Below are experts of layer 4 (counted from 0) of a mixture-of-experts language model. Rows are named router (the router's row for the expert), up (a neuron's input weights, with its number) and show model dimensions 0-255. Each number is 128 + 32 x the weight over its row's rms, rounded and kept within 0 to 255.
After each expert's rows: "mostly gets" lists some tokens that are sent to it at least half of the time. This comes from a sample of Wikipedia text that the model never trained on.

# expert 26
router [144 199 135 137 117 158  54 176 164  80 120 110 127 114 132 127 143 166 127 129  93 126  91 126  97 154 129 151 135 113 157 155 206 140 106 154 130 129 117 127  98 207 131 167 156 113 127  75 137 157 171 105 128 149 111 125 128  91 102 118 167 111  76  52 112 142 180  72 129 138 135 160 130 101 128 131  91 146 130 127 136 157 117 122 147 138 135 123 137  94  94 156  73 141 128 127 203 160 153 129 138 123 129 129 125 196 152 109 161 110 152 143  98 138 155  63 133 122 135 147 126 124  99 142  95  90 175 230  94 109 106 138  30 100 172 144 101 127 128 117 103 129  81 140  88 139  95 125  79 138  76 113 130 141 141 159 127  77 210 140 107  74 138  85 124 160 148 138 128 151 126 163 157 123 155 150 135 130 142  88 185 186 125 120  78 137 180 129 169 105 137 187 179  85 174 128  66 144 134  89  73 131 153 126 154 161 158 115 126 151 125 109  87 155 138 127 172 207 113 121 148 149  93 138  56 121 145 139 204 191 116 125 130 106 125 139 114 189  85 131 154  80 122 106 123  85 136 108  74 145 158 209  85  89 114 103]
up0 [105 146 118 163 149 148  48 118 129  99  86 113 107 141 120 135 108 159 179 123 124 157  92 143 113 134 102 142 145 124 142 120  50 101 121 112 120  37 151 139 125 125 124 147  84 143 105 154 115 145 164 120 124 126 167 101 120 135 106  62 113 156 117 154  74  74 125 133 139 108 148 170 118 100 195 100 130 160 119  93 124 174 154 154 150 163 151  88  94 119 118 139 120 145 154 129 185 142  80 148 113 135 130 145 143 152 130  86 120 105 143 146 134 151 171  87 171 139 144 166 167 160 150 112 122 163 146 160  95  90  84  89 144 165 127 180 143 137 112 133 113 176 133 111  94 126 191 128 113 180 114 182  57 121 120 181  95 116 151  47  81 127 129 164  69 132 139 142  99 189 165 194 151 137 149 119 121 164 102 102 139 156  99 129  85 207 159  72 143 161 124 150 104  99  81  57  49 153 137 165 114 121 114 147 119 127 102  53 176  44 116 144 136 114 170 154  83 159 125 158 132 135 154  48 149  59 150 147 173 170 130 150 158 102 104 130 169 193 132  91 100  95 110 130 147 117 169 109 163 107  80  95 140 143  77  96]
mostly gets: "was ", "(", "=", "/ ", "played ", "– "

# expert 44
router [123  85 126 124 112  87 128 164 201 129 124 113 134 173 147 130 118  99 125 131  94 141 119 154  86 200 116 227 199 109 152 145 142 106  85 147 124 127 139 132 149 104 131 181 131 118 131 171 132 179 124  62 124 115 145 128 127  86 198 133 130 136 116  88  91 119 173 153 126 104 189 126 130 164 155 121 103 113  81 119 171  88 173 121 143 143 141 120 142 111 138  42 141 116 209 123  92 126 139 130 147 127 104 131 132 138 113 135 124 142  93 121 118 109  80  78 143  85 139 100  91 185  76 113 199 152 122 134 135 206 128  98 137 163 194 177 128  90 127 168 144 127 124 177  96  98 149 119 121 119  92 116 127 161 207 154 116 140 103 133 142 102 149 120  77 140  43  72 126 139 127 185  97 132 171 131 169 124  77 153  90 143 124 123  79 103  89 116 113 136  28 140 128 170 110 169 123 141  90 112 164  83  87 130 180 134 104  56 128 141 142 118 120  94 156 125 162 143 113 141 125 158  93 187  75 130  84 159 197 202 135 130 155 136 159 116 158 133 142 126 106 116  97 123 110 103  99 157 134  79  85 113 115 173 112 173]
up0 [166  63  81 146 146 125  64  74  75  58  68 173 138 117 126  90 101 152 141 159 125 172 151 144 172 143  97 123 163 167 170 128  96  83 127  76 122 117 111 125  95 177 123 172 117  71 101 176  77 127 156 123 155 145  73 130 154 138  51  85 131 153 110 126 114 132  95 144 111 110 139 171 179 118 115 148 129  80 166 144 121 105 114 125  81 121 170 127 128 119  98  64 145  80 144 144 116 125 138 132  92  62  92 185 142 176  61 150 147 118  79 140 155 118 128 115  78 120 127 136 168  97 134 173 159 169 134 180 160 114 163 155 125 110 105 133  92 129 107 110 143 136 129 120 126 156 107  56 100 137 107  85 141 135 129 139 133 168 154 115 162 141 163 102 138  99 133  61 110 128 137  58 125 116 148 193 138 149 144 139 138 118 103 120 150  89 101  97 117 143  71 182  90 158 191  94  71 123  90 131 145  93 148 145 153  79 156 153 159 139  85 200  96 170 164 122 114 114 201 147 178 156  89 159 140 137 119 190 147 126 149 135 118 136 164 106 181 177 161 119 175 194 109 154  94 156 110 145  78  97  85 125 104  98 162 101]
mostly gets: "l", "c", "h", "ch", "til", "ch "

# expert 57
router [170  77 139  49 145 153 168 144 129 121 114  82 142 148 140 119 123 144 130 126  98 112 165 172 147 171 127  82 195 121 109 136 127 126 108 124 131 130 124 128 167 132 134 192 117 142 125 112 144 148 140 163 134  93 125 127 128 105 171 137 154  67 132 106 103 139 173 163 127  86 186 114 132 130 142 131 112 122 156 167 157 136 182 117 145 123 122 197 140 174 107  78  83 133 157 127 126 101  97 131 102 118 119 129  99 123 134 108  86 146  84 133  92  93 124  64 179 104 199 129  54 159  85 113 200  87 175 169 106 148 157 105 120 179 135 133  84  95 128 143 166 129  86 143 132 100 130 139 121 146  64 124 128 187 166 157 183 172 197 116 143 104 141  84 187 123 122 139 129 146 128 156  74 150 153 160 168 132 132  99 196 150 138  68 121 119  87 119 140 123 138 142 138 129 163 160 120  94  87 107 114  86  76 129 157 167 146 109 127 136 172 161 138  80 126 131 155 108  55 117 117 139 138 183  66 128 153  94 167  82 124 125 143  96 129  72 167 179 153 129 161 109  59 115 160  93  55  63 198  71  90 183  95  78 128  81]
up0 [102 105 155 126 168 138  97 163 180  66 117 128 159 130  99 117 172 144 113 122 123  84 150 190 178 121 120 151 116 110 150 159 101 165 105  85 154 155 142 112 113 134 124 103 110 100 147 102 106 121 180 119 104 181 123 148 151 125 105  45 125 131 170  90 178 168  81 166 167 138 128 170 113 109 184 151 148  88 126 124 116  77 143 121 112 122 178 107  76 129 130 100 157  73 169 118 113 134 149 124 109 120 143 121  83 161  91 105 146 106  49 121  87  89 139  94 130 134 120 153 126 122  73 137 156 100 155 175 135  80 149 148 130 128 105 100  99  93 162 149 145 105  95  89 124 152 102 134 131 117  87  59 108 116 177 108 165 209 178 120 122 100 142 124 165 206 159 106  98 133 124  79 138 107 154 174 182 107 164 105 138 156 111  76 120 169  84 139  91 206  93 148  92 115 144 120 152  75 140 153 141 127 146 176 140  99 105 192 168 122 102 139  79  95 152 144  91 156 199 119 173 162 130 104 124 108 152 190 192  96  49 134 145 146 133  95 160 194 174 109 144 119  93 160 125 175 140  93 125 137 101 185 111  49 143 110]
mostly gets: "s", "p", "pl", "b", "ple ", "es"

# expert 55
router [145 207 111 204 122 137 108 113 131  86 126  99 110 146 136 128 134 181 129 126 140  75 112 150 108  97 105  18 131 155 151 126 180 116 117 168 128 128 132 127  56 116 128 167 160 150 126  37 106 160 114 138 129 175 197 127 129  95  94  85  98  55 138 143 165  98 174 144 129 168 167 147 127 128 148 130 122 152 137 139 159 155 108 210  81 176 156  96 130 152 184 143 113 165 159 127 150 185 142 126 163  65 145 128 125 106 119 119  74 151 131 161  62 110 138 105  94  41 135 133 134  90 103 135 154 174 123 137  45 155 131 102  85 179 144  96 128 105 129 140 110 129 148 112  87  79 138 127 148 134 104  86 127 171 114 117 135 134 156 155 134 123 139 128 147 145 129 121 129 144 127 146 107 141 195 153 158 130 165  94 180 166 121  84  37  73  52  33 184 174 146 141 139  97 126 103  64 147  99 127 161 140  76 126 131 112 129 153 127 154 112 103 128  98 134 128  92 172 120 111 159 126  94 105 122 132 132 122 177  95  47 127 148 134 108 156 163 134  67 130 140  79 132 146 128 145 120 119 135  80 105 127 123 131 123 138]
up0 [166 107  56 147 138  85  89 160 121  50 116 199 129 180  99 118 112 146 190 197 115  98 162 119 101 165 114  70 140 173  80 178 125  99 154 126 147 142 100 108 138 178  98 120 158 122 125 129 155 137 148 178 114 103 170 128 151 119 100  33 144  44 110 148 141 118 120 119 116 181  75 180 127 109 144 126  92 135 138 103 128 107 122 169  92 172 118 102 143 101 144 116 153 121 120 114  73 172  81 137 134 102 113 107 120 158 107 177 166 105 124 150 192 145 168 136  94 116 132 116 132 112 130 127 150 207 108 189 142 131 151 152 110 124  92 117  77  72 138  98  95 124 144  94 112 135 190 130 135 149  32 138 128 114  81 131 148 193 172 172 180 133 171  83 159 143 128 128  91 164 137  84 113 167 101 171 128 180 170 142  75 153 122 133  92 149 148  41 135 141 117 162 105 168 134  86 121 164 110 140 136 129 164 136 146 117 132 149 141 125 136  91 171 160 129 125  90 174 155 180 100 135 127 143  97  87 144 148 144  92  77 135 157 119  74 146 126 164 128 132 125  92 124 126 192  94 126 107 124  71  95 118  77 148 184 112]
mostly gets: "In ", "(", "It ", "• ", "For ", "where "

# expert 28
router [147  97 157 120 157 117 159 163 140 118 115 110 177 129 122 133 118 144 127 127 109 164  93  93 149  65 122 104 131 152 121 157 168 114  92 183 130 132 131 125 154 165 130 116 101 190 133 168 119 170 145  99 130 183 116 129 127  16 112 169 108  87 119 100 153 110 126 161 128  52 116 173 132 143 123 123  97 125 120 185 182 144 110 120 120 106  81  86 135 119 227 170  92 167 149 121 159 117 176 128  89 110 110 126 117 162 133 136  95 153  77 167 149 123  99 123 158  55 138 124 135  93  93  94 143 121 144 123  79 160 155 112 130 110 177 113  96  75 132 160  83 128 111 161 118 141 138  95  71 161 103 142 128 129 215 170 197 148  81  81 128 152 147 140 124 151  29  75 127 115 128 157  76 158 161 148 174 136 182  87 167  82 137 128  44 129 153 134 183 147  96 140 183 118 171 141 115  85 130 144  73 127 128 131 168 127 111 153 126 142 160 121  88 117 156 130 133 125 125 142 166 167 162 158 150 106  87  97 156 123 111 127 101  66 145 202 148 128  64 128 121  88 120 154 125  69  91 136  82  49 129 124 121 121 117 100]
up0 [150 166 129 103 117 184  86 104 131 135  88 133 114 162  88 121 117 145 148 120 143 157 132  87  62 138 110 146 143  94 101 173 148 104 124 147 150 107 112  95 158 190 147  53 116 116  94 134  90 114 142 123 136 151 162 121 151  83 142 110 103 115 102 136 133 175 129 153 114 154  91  93 104 162 159 161  94  78 150 110 128 183 164 140 103  85 109 152  95 208 156 145 107  65 166 116 133 140  91 147 155 105  79 151 205 154 120 153 110  88 105 177 126 135 207 126 158 127 214  94 100  58 206 156 138 150 184 179 146 159 156  58  70 128  58 146 103 121 118 178  51 232 127 104  56 127 108 171 175 143 124 177 122 145 137  85 111  76  97 125 136 168 180  59 137 111 132 155 124 119 135 132 115 138 166 122 119 140 138 103  82 122 107 131 118 103 114  72 178 108 117 142 153 145 130 151 194 143  77 184 126 146 133 109 163 138 123  87 125 129 128 120 131 107  99 134 116 120 130 125 115 178 135 159 139  76  80 119 133 149 101 145 116  95 119 195 167 144  96 116  97 142 102 148 119 143  93 141 153 112 123 114 166 140 156 100]
mostly gets: ", ", "), ", "-", "\" ", ";", "\", "

# expert 32
router [170 104 140  94 151 129 135 162 206  67 169 135 150 106  93 133 105 108 124 130  84 193  93 160 131 157 152 119 221  63 108 129 157 136  91 144 121 121 136 125 115 104 119 133 120 185 129  84 117 205 107 148 129 175 195 127 130  76 169 100 139  58  79 113 154  89 134 203 131  62 158 155 130 159  42 127 131 149 156 116 103 113 181 128 120 136 134  78 152 122 140 100  89 149 136 127 144 180 132 125  93 151 126 120  84 179 137 159  83 132 105 179  99 189 133 119 106 111 162 157 127 129 172 107 187 102 143 190 117 136 129 141  79 112  90 157 111 136 125  67 132 129  99 178 121 152 121 104 105 131 135 130 131 150 162 120  98 135 111 112 121 113 169 104 205 150 119  92 129  70 127 117 133 138 128 114 175 133 185 136 154  71  85 102  30 134 133  80 137 161  74 131 163 123 156 120  69 147  75  64 115  77 143 126 102 116 116  89 127  89 133  99 106 129 155 128 184 152  72 150  94 132 168 126  80 132 157  96  92 138  72 122 135 118 115 145 151 193  68 120 147 108 132 132 139  89 101  92 109 127 138 154 115 143 143 103]
up0 [102 140 147 137 121 112 109  91 154 152 157 108 116 128 141 128 112 193 148 141 134  84  45 143 162 117  57 135 146 103 141 152 140  97 203  97 128 151 101 141 167  83 127  97 100 109 150 131  72  85 139 106 146 200 134  93  95  86 171 115 184  90  71 175  79 110 165 157 123 170 168 186  70 143 141  90  59 121 173 117 132  96 127 109  95 129 130 147 111 111 114 196 118 141 177 116 196 137 155 141 136 137 128 103 156 103 144 126 104  86 131 162 139 139 126 109  92 122 179 142 115  88 118 116 154 142 185 168 163 153 148 133 114 167 143  98 169 193 152 110 115 146 135 120  43 103 119 121 140 184 110  92  93 119  93  80 187 174  95 129 141 166 117 148 129 224 123 131 136 135 123 160 159  89  80 151 111 143  89  69 114  73  82 113 152 135  41 129 130 146  64 138 101  82 150 124 118 108 111  88 133 164 146 132  99 147 122 107 124  61 118 109  63 154 133 140  74 133 128 124 124 178 130 140 167 125 149 121 156  89 123 118 144 143 144 165 109 142 140 154 183  78 148 124 167 101 140 108  56 160 103 190 143 102 150 110]
mostly gets: ": ", "- ", "), ", "): ", "\", ", "); "

# expert 49
router [ 75 169  75 150 120  95 156 216 175  72 117 136 161 111 142 132  84 131 128 130  78 169 120  84 171 160 163 157 111 146 109  80 162 112 117 107 128 126 120 128 181 193 127 121 124 136 128  83 112 178 122  66 129  93 224 128 129 137 121 151 147 118 141  98  57 200 128 105 128  79 161 123 127 139 162 126  88  94  68 173 147 129 180 146 141 159  98 100 110 147  98 102 128 155 143 127 126 130 137 128 151  73 123 128 138 191 114 187 147 115 125 126  99 118  52 121 150 166  99 121 103 163 137 114 159 107 147 159 132 172 148 149  58 152 135 100  97 149 126 109 114 128 127 177  92 112 121 115  89 151 121 145 128 166  80 137 118 139 118 105 211 153 195 143 128 125 117 113 128 133 128 225 159 120  78 145 115 129 162 196 144 207 121 150 128 106  86 136 129 108 136 173  83 140 133 160  98 100 125 122 132 138 133 127 132  84  99  61 128 187 130 152 137 116 140 127 163 120 103 125 118  96 181 137  87 113 162 201 172 114 123 128 171  77 172 163 124 128 109 128 174  74  85 151 144 146 109  79 132  72 149 210  80 128 113 111]
up0 [165 144 118 166 133 139 158 146 112 123  94 145 112  86 140 165  82 110 121  63 165 128 128  76 113 169 125 124 132 148 184 153 154 102  52 118 130 113 169 117 137 100 144 197 114 116 158  72 137 143 147 134 150  85 165 116 132 127 157 188 121 132 135 116 124 147  62 130  94 114 153 136  93 117 111  75 120 130 159 160 141 138  92 113 172 122  52 108 140 169 203  90 156 136 135 153  78 142  85 147 141  65  88 135 131 141  47 135 149 147 137 121 129 144 112 135 136 184 108 138  66  76 110  94  98 168 179 114 139 103 126 159 129 116 127 177  35 164 139 158 117 121 162 158 102 106 148 131 159 112  58 135 165 158 132 160 103 130 164 175 129 124 163 201 144 139 125 115 155 140  82 171 146 148 135 166 102 146 135 112 168 123 120 116 133 100 129 179 123 152  92 136 170 136 141  78 152 107 106 137  86 235  93 102  73 136  97 125 101 112 109 115  95  95  97 104 112 140 141 138  51 142 146  99  51 141 119 149 171 118 131 134 127 163 111 132 180 168 132 143 122  86 102 111 121 205 133 104  80  43 121 167  68 112 101  65]
mostly gets: "aim", "oin", "isod", "eti", "an", "ani"

# expert 23
router [142 189 147  83 124 141  95 190 198 104 137 123 128 124 130 134 108 186 133 130  34 181  95  79 137 130 143 114 115 147  84 177 197  75 122 166 128 127 137 127 116 163 131 152 129 152 128  60 108 197 131 115 130 113 191 127 129 118 136  91 147 136  76  70 141 126 172  73 128  66 136 117 130 143 135 133 110 125 114 145 140 129 181  92 135 159  62  65 125 124 133  98 135 148 170 130 162 124 144 131 148 127 121 128 130 101 111  71 153 107  34 220 112 173 169  82 162 141 169 156 137 168 101 144 154 133 144 178  47 186  94 117  66 134 134 133 151 165 128 136 134 122 139 127  71 131  81 130 152  89 131 128 125 130 116 102 110  60 175 101  84  65 171 118 146 157 115 144 127 152 129 162 129 127 126 127 153 130 157 134 100 197 126 124  99 153 159 122 143 177 131 104 124 100 133 118 117  98 152 107 144 102 125 127 162 117 150  78 128 106 134  81 112  80 160 127  94 206 147 173 198 136 135 154 106 145 168 193 132 200  99 128 185  72 173 124 155 166 123 130 134  88 104 157 112 118 104 117 117  70 111 117 108 150 134 133]
up0 [144 130 114 111  92 194 195 134  94 118 142 140 134 101 184 127 179 157 177 160  67 135 114 137 131 169 161 160 171 157  78 130 171 116 163  85 142  96 117 125 121 169 177 155 148 118 134 145  88 146 116 125 133  61 164  92 188 137 165  77 155 118 152  94  88  94  84 124 126 129 146  80 153 135 160 141 171  75 126  98 164 162 147 101  63  83  62 141 111 107 176 159  66 112 126 156 106 109 120 158  49 119 186 132 118 171 114 109 143 172 174 140 120  86 162 154 113 131 166  92 132 129 153 137 158 157  59 180 103  95  93  76  80 104 113 110 177 185 179  86 156 131 118 143 149 114 116 125 110 154 141  88 135 159 142 108 152 115 193 140 143  89 140  74 127 151 186 158 120  89 156 182 142 127 113 155 103 110 104 153  87 142 162 150 123 161 146 139 151 130 156  93 117 155 130 128 144  90 167 144 147 213 163 162 159 131 129 161 176 128  92 189 139 130  73 127 135 177 135 146 112 104 175 107 126 140  70 124 132 144  65 148 157 140 152 105 170 190 157 120 110 146 123  92 131  73 104 135 151  66 123 142  57 139 118 122]
mostly gets: "|", "—; ", "— ", "| ", "−", "/ "

# expert 45
router [158 161  83  90 126 162 137 185 113 150 125 121 118 175 145 119 133 135 131 126  80 172  88 104  91 153  84 148 148 153 106 104 146 115 107 187 129 121 133 128  87 164 132 159 133 134 129 119 113 167 161 142 124 130 157 130 129 145 119 138 140 136  82  17 138 131 112  80 129  66 123 167 126  97 132 125  98 129 117 147 143 138 158 101 135 105  82 125 161 102 127  85 149 110 185 131 160 151 135 125 139 130 114 132 104 140  96  99 107 143  76 218 131 159 162  38 130 144 196 137 113 255 170 109 206 184 180 142  51 143  99 130  96 122 164 141 144 182 125 120 152 128 134 127 138 124 130 106  96 127  93  88 136 133 127 134 106  46 142 106  62 106 172  97 141 181  89 146 129 121 134 176 100 173 100 137 141 128 153 119 137 140 106  55  88 163 192  43 149 167 160 122  84 179 116 145 113  76 110 132 157 136 137 124 100 116 105 141 129 109  91 126 104  85 143 135 146 181 140 153 183 190 124 105  62 119 135 159 163 192 122 128 147  66 159 145 135 165 103 126 145 121 127 139 144 118 139 163  89 111 131  92 110 110 129 138]
up0 [ 86 182 126 173 166 136  81 119 155 124 173 158  73 133  80 161 129 169 103 106 150 121  98  98 190  82  72 103 106 123 121 158 120 128  98 114 162 122 112 118 117 132 130 135 126 151  80 111 106 185  61 178 136 123 139  99 148 138 132 118 177 124 118 138 141 172 162 104 163 126 141 106 137 122 104 150 145 118  76 140 198 198 130 156 136 187 120  61  96  70 132 124 101 126 137 128 130  85 117 134 136  95  89 140 142 126 111 151 144 111  96 129 139 127  87 125 128 142 113 137 159  66 157 192 127 115 161 127 127  96 100 134 138 201 101 123 170 192  81 161 157  95 114 157  99 112 159 153 141  74  94  96 135 144  76  77 159  95 151 126 191 112 167 138 114 115 181 172  77 167 148 178 182 107 116  99  92  88  95  70  69 122 160 145 118 162  68  93  89 165 119 115 111 116 128 109  48 151 127 123 132 119 178 141 152 124 192  42 102  93  93 125 116 114 152 137  79 154 150 105 217 123 141 144 134 139 200 152 138 151 151 149 168 124 201 150 117 105 147 125 131 103 102 134  81 144 100  96 170 154  73 164 139 144 166 113]
mostly gets: "| ", "|", "= ", "  ", "; ", "at "

# expert 20
router [180 123 118 150 137  84 117 148 156 109 125  44 107 140 134 127 130 173 129 130  81 113 118 132 149  95 170  98 145 117 137 115 215  60  73 119 127 127 120 128  76 138 125 185 179 134 126 106 158 174 117 128 129 172 165 128 129 138 105 161 152 100 149 109 122 149 164 125 128 111  95  90 128 106 122 127  75 170 132 176 108 167 138  70 136 133 148  88 150 183 156 154 136 135  91 127  96 146 177 128 158 167 133 129 169 126 194 129 121 130 126 125  93 171 138  94 140 138 159 106 123 170 119 132 133 159 148 172 114 116 160 153  96 145 109 131 136 119 128  66 121 128 156 151 143 133  65  72 143  99  91 110 129 128 148 120 103  76 143 119 156  97 192 114  62 132 115 115 127 104 127 131  55 186  76 202  97 134 131 116 163 185 129  55 116  42 109  87 232 105 163 142 166 166 150  92  62 154 129  84 112  22 170 127 128 153 108 125 128 159 105 130 173 130 132 128 130 117 118 152 208 138 164 188 153 128  93 101 136 119 132 127 100  85  91 140 128 176  58 127 162  88  95 149 133 137  80 131 118  75 130 142 106 119 124 179]
up0 [102 113  97  66 136 145 120 176 114 109  72 136 122 151 153 117 177 152 171 155 116 152 129 144 193 127 139 183 169 119 171 141  97  85  77 137 164 113 156 132 126 139 151 188 103 135 145 154 148  62  89 137 111  67  98 194 126 177  84 139 162 140 118 156 135 125 102 157  74  93  85 131 144 139 168 154 146 196 190 122 129 147  82 165 145 158 101 148  80 138  84 152 141  97 122 154 140 132 122 144 118 130 115 150 116 118 140 117 132 119 114  99 123 123 108  94 135 139 144  92 106 145 146 152 186  70 134 124 144  91  81 165 165 101 168 184 137  50 131  61 151 155 166  98 125 151 131  66 160 141  39 154 126  66 142 113  93 107  94 123 204 112 121 140 161 161 106 178 127 109 154 140 119  91 181 123 138 142 116  63 133 173 102  62 127 152 124 164 149 159 154 155  60  93 141 120 139 101  63 124 167  83 137  83 110 113  53  85 160 113 123 163 146  79  68 150 129 139 168 135  96 180 137 130 112  89 139 138 186 125 145 122 190 165 139 103 142 140  78 134 145 142  81 155 162 127 131 133  79 107 126 143  66  93 125 120]
mostly gets: "was ", "were ", "been ", "are ", "became ", "would "

# expert 56
router [149 148  36 116 144 121  57 162 141  83 120 136  98 136 126 132 115 173 130 129 102 111 128 119 148 170 177 130 133 132 169 123 118  55  95 139 127 127 140 128 149 111 127 150 148 128 127 166 109 160 207 114 128 113 108 127 128 121 158  99 175  77 106  42  77 217  81 152 128 110 122 179 126 140 132 129 114  80  88 136 103 150 108 157 139 168 129  97 178 203  60  96 150 131 133 128 125 155 144 127 108  67 113 128 122 153  78 151 142 137  72 155 171 134  71  92 124 164 176 107 112 113 134 122 161 109 138 160 120 123 131 133 131 104  78 187 103 116 126  91  99 129 105 141 146 119 155  88  82 169 103 111 128 184 108 109 106 162 170 119 153  88 175 129 116 179 129 104 129 146 129 100 133 125 167 167 135 128 171 137 106 125 117 127  97 121  87  90 175 144  18 162  60 184 161 128  91 135  72 116 190 151 158 127 151  85  56 135 128 109 134 172 158  90 140 128 144 184 131 112 130 128 131 140 115 129 142 224 172 115 129 129 200 120 134  78 188 128 129 128 150 118  78 130 146 204 116  83 102 100 124 131  71 146 127 114]
up0 [110  56 111 151 137 108 140 147 217 116 143 170 131  75 187 131 112 152 188 161 158  98 155 127 148 119 135 137 168 102 143 161  83  98 141  97 105  92  84 109 132 125 106 136 143 158 119 143  81 188 116 139 133 125 137 122 121 140 123  97 142 123 121  52  84  96  68 159 123 160 144 117 144  97 186 188 116  93  98 137  92  85  98 123 159 108 157 123 119 144  69  96  95 112 161  97 119 107 158 134  83 144 146 116  75 154  86 145 145 104 181 120 144  74 132 105 124 119 115  93 127 126 129 146 176 110 133 129 109  98 153 140 180 106 190 149  74 105 147 106 105  97 128  95 175 139  89 150 122 125  98 162 129 163 158 144 171 164 159  91 102 195 130 138  82 222 154 179 156 170 108  94 155 140 167 141 159 182 146 131 131 178  94 156  71 146 139  94 145 147 134 148 145 163 126 127 150  66 134  90 147 115 138 171 175 121 124 159 196 156 147  58 163 137 100 142 113  97 118 129 129 122 179 156 164 128 143 187 158 119 111 144 130 160 129 109 200 135  69 204  77 173  64 131 154  78 145 110 167  89 105  85 144 125 106  68]
mostly gets: "vi", "oci", "i", "ro", "ri", "li"

# expert 29
router [161 129  91 112 139 171 101 127 167 150 108  84 131 101 149 127 166 171 127 127 145 173 121 110 133 188  65  91 159 130 121 208 148 119 125  99 128 126 124 128 116 129 127  82 175 144 130 127  99 180 109 116 127  92 119 127 128 138 161  65 139  64  40  96 120 176 255 139 128 119 154 124 128 181  93 125  93 107 120 137 173 146 171 139 117 155 136 125 146 122 126 123  99 120 133 128 167  94 157 128 163  90  88 128  97 159 142 111 146 152  61 137 141 126  71 107 151 128 153 126  90  96  90 153 109 105 137 172 170 165 131  94 126  82 133 193  80 194 127 144 152 128  95 126  99 135 112 136 136 173  86  95 128 167 114 176 138 122 178 128 177  80 144  82 145 145 136 156 127 148 127 211 151 158 153 132 184 124 103 129 122 151 126 124  93 124  60 148 175 138  98 173 109  50 151  99  50 113 145 102 136 108 123 128 181 126 131   9 128 170 108  74  59 116 173 129 106 169 129  95 119 122 124 137 118 131 145 150 145 167 153 129 157 141 105 189 162 148 122 127 119 149  77 116 128 158 123 141  97  96 108 153  89 132 102  80]
up0 [138 148 151  98 164 120  86 125 171  78 133 121  86 170 121 168 118  73 119 184 149  52 132 140 139 125 103 144 139 162  74 130 134 168 144 110 112 184 169  50 148 169 123 150 103 200 126 118  81 164 105 119 111 151  95 140 121  81 161 168 106 108  78 205 106 122  94 101  62 145 128 133 187 141 107 109 124 136 103  88 134 113 107 124 148 175 188 132 108 152 121 122  85  87 123 168  69 104 156 182 137  75 130 141  94 164 168 103 103 147 146  93  93 136  91 126 124 139 149 124 131 118 135 125 160 136  87 101 170 176 151 142 114 116 110 112 136 124 102 105 120 143 132  91 141 157 135 115 133 163 116 116 165 151 225  42 124 174 114 130 152 169  90 161 136 162 123 137 180  87 182 155 142  88 104 133 111 118 162 129 113 144 134  98 162 143 131 129 179 136 163 115 121 173  95  70 117 141 134  63 144 107 109  82 155 117 136 169 196 108  90 124 136 144  99  79 152 137 126  99 110 125 104  77  65 152  83 153 113 149 160 142 142 213  73 156 209 163 157 106 160 122 133 152 105 174  77 175 118 109 122 115 180  73 104 155]
mostly gets: "wh", "sm", "me", "kn", "gre", "cl"

# expert 10
router [105 147 123 103 128  92  97 177 145  90 131  51 127 100 112 129 106 134 127 128 119 119 149  97 138 123 113 144 148 126 128 107 135  16 115 146 125 124 146 128 104 106 129 151  91 115 130 176 119 175 160  94 127 172 149 129 129 126  51 100 145  67 118  94 128 140 176 136 130 113 190 134 126 167 147 125 124 135  72 158 141 149 138  86 176 111 133  71 162  93 159   4 196  96 155 127 132 165  99 127 135 117  94 131 190 168  98 138 138 137 111 110 145 134 109 152 141 205  91 145  91  98 111 172 141 143 179 121  94 154 137 117  71 189 118 139 113 127 124 151 105 127  62 157  74 129 159  92 112 124  41 121 128 162 173 165 167 115 113 131 156 131 146  89 151 142 150  89 127 149 128 123  84 153 115 201 182 126 136 112 110 126 118 138 106 113 141 121 160 121  50 122  87 101 111 119 136 155 122  61 131  93 148 127 147  82 129  45 128 120 116 123 124 100 181 125 156 145 131 125 197 112 107 163  96 129 143 172 200  92  90 128 134 116 117 178 142 124 125 123 175 132  96 155 140 202  24 121 135 105  87 132 118 185 123  93]
up0 [125  86 133 129 144 123 121 106 150 102  55  87 123 133 155 167 167 101  87 107 125 161 142 172 130 168 141 140 126  94 178 111 162  97 105 114 102 163 158  98 144 134 115 196 107 127  85 161 170 136 144 143 158 128 140 166 174 132  66 140 165 129 113 120 144 111 111 184 191 137 165 116 140 159 124 116 157 143  61 105 103 112 119 147 165  77 185 116 131 152  98  78 147  53 176 116 158 114  95 182 150  98 144  50 143  99 126  70 146 140 166 133  81 193 138 149 118 138 168 125 103 102 123 187  84 136 151 113 117 147 152  92 133 133 133 199 157 125 107 107 132 184  81 153  43  93 153 142  67 139 101 140  84 193 178 173 175 203 124 123 135 138 155 105 162 103 118  55 135 153 123 155 104 145 141 168 168 103 167 101 137 169 110 117 123 124 103 136 171 133 138 126 116 149 172 123 180  78 145 102 151  72  86 128 138  89 117 122 114 142 122 136 145 126 171 119 108 105 165  74 132  92 126 119 102 126  52 124 192 130  97 122 110 140 145 148 158 108 109 192 122 183  43 116 136 119  87 141  95  95 112 159 166 190 125 137]
mostly gets: "th", "&", "pr", "fr", "unc", "atr"